{
  "n_layer": 13,
  "n_experts": 12,
  "experts_per_token": 1,
  "d_shared_expert": 0,
  "moe_layers": [1, 2, 3, 4, 5, 6, 7, 8, 9, 10, 11, 12],
  "router_score": "sigmoid",
  "lr_router": 0.000295,
  "vocab_size": 8192,
  "norm": "rmsnorm",
  "norm_eps": 1e-06,
  "optimizer": "muon_variant",
  "lr": 0.00635,
  "seq_len": 1024,
  "train_tokens": 363100000,
  "steps": 7923
}
Below are experts of layer 5 (counted from 0) of a mixture-of-experts language model. Rows are named router (the router's row for the expert) and show model dimensions 0-95. Each number is 128 + 32 x the weight over its row's rms, rounded and kept within 0 to 255. Numbers have three digits each.
After each expert's rows: a language model's description of what the expert responds to. This comes from a sample of Wikipedia text that the model never trained on.

# expert 1
router:178119176122122062083060145122167081135176138133157145095090114114177122105105165102151126114131062084152124105119157143085127085145215179112128125136148108135111175112153184057115119121092149174145154139088065126133136156116097153091141162193157091122097152175122137149124110114166147151
Infobox and list markup. Dashes, colons, bullets, degree signs and field labels in infobox lists, such as Coordinates, Population, Location, plus the.

# expert 9
router:171124161116113057050098167121131120142142173128120109084063147123138172091144173141172109160163113076154110098136141154122041085155142120150140199114139133120146169149143139116118062154176129174133168130150147135139194145115139182154175141172161123083075131084168183104108118107168090146
Closing brackets, plural endings. Closing parentheses, brackets and quotes, plural s and noun endings like systems, areas, others, and the pronouns who, that, which.

# expert 5
router:103103155128084121078102075188180120167113144175118100136163098113091133164140101096155167181140140096100134173141188162108130176128154124120205097107078112159120156146135161142092070062180089111104136119097091107122106215128112149105106118109165086160143111103132133133144137160085135098
Parties, parentheses, organizations. Opening parentheses, en dashes and slashes, plus words in party, university and council names, often in Indian election tables.

# expert 11
router:170108122136113094122047082137182127163140162159160106156167134126128153137191172147183059149130130058100110108151154098133107084134162143177131149166148117146087110093163118122154100085119129082092126097092098170078121143109123113133172079147162072118165153161097130126110161105192139100
Table cells and units. Pipe separators in table rows, units like kg, lb, cm, pm, and the letter h inside transliterated names, like Meg-h-ha.

# expert 4
router:138107120119070115130087137169182060153079155145107088182160171102180133168120084147186092085114108081103099163094132166138124163160139109076171123090087127177155072078138154174144153103106116139172191146188123143104140128105110131108190076176119083118140143153181162174185140114142182126
In/on, sports names. Prepositions in, on, during, throughout, heading markers and paragraph breaks, plus name pieces in sports tables, like Jör-g, Ed-g-baston.

# expert 2
router:129036144088100101071136084099126107118170143157124103108104131088152079119082168129102100154164127091154111095124150156169054066141178153111167149150110147153145141108124124107075083080111148137094118170124115104153134177120123123117141143146122140115137178107162172101149097134193124086
Conjunctions, species text. The words and, to, or, but and commas joining phrases, plus genus and species names in taxonomy articles.

# expert 8
router:173097200140050092100079118157146092144157150167160127110095132119159091185172130068191123185179163090111062150133175148082050083146097094174163159129155099100112172123155149086140176122127110110133104168117099126152162138111146109081166129192121075150115168202158111132060198123170101146
Numbers. Numerals in dates, statistics, tables, percentages and section or order numbers, such as 3, 17, 23, 184.

# expert 6
router:114118128114125125073125110174207057124109129153157121161070117144166169158176142140141169111121149089108091130129143141122114149118130131129130125108157100172145180096132099085162132126139090180107121127099163133098130131160131158128117062172114144135102175189069154129179117135133105077
Mid-word pieces, modals. Word pieces inside words such as c-ur-rent, div-er, plus the verbs be, is, can and able.

# expert 3
router:113123206136081102120074142141118085128136105179137109086146126107168139171162139086102118119121146068129149165166155190114104142155102185071139135103157141182159138111108104116162116125177105169075147118174126099115145132147115105089115107157144118122114157124090108089123107184172177158
Possessives and name pieces. Possessive s after an apostrophe, the, His, Her, Their, and middle pieces of place and personal names, like Halms-ta-d, Coch-ran-e.

# expert 0
router:142110209103084105112128088209177086081118087129152078187151128131115168117184108081167083149183178139119115189143137162103126137116153164088115074146104135168177095083149148110095183086153127093086131136163138117092151140139138124124147081156136125171163173091119169130098137160112179125
Word-piece starts, narrative. Opening pieces of words and nouns after the, his, her in biographical or historical narrative, such as ex, opp, ass, Pri.

# expert 7
router:198115149150096102092113046213181082134149106145135088056120148149148160132136108134184083158114159100112089158217177131156120110150177169071120130095106130165144124142127104098126115126181115164139070082137149126133115136161117157073115155161122152098093148102050164134103176139137147135
Quotes, line breaks, names. Opening quotation marks, line breaks and dashes in lists and tables, plus first names and pieces of proper names, like O-asi-s.

# expert 10
router:137111134109119050105132078158181056103115209162128123162106198146167105116178127096176161184109129127128110162108112159113077067163088099075194076076120152100161163128105175134121098087120152118107143133152104107095141067111101141113135073143175129126107123155114124110124121139103147065
Verbs after subjects. Main verbs and prepositions after a subject or was, such as had, became, noted, gave, received, plus with and by.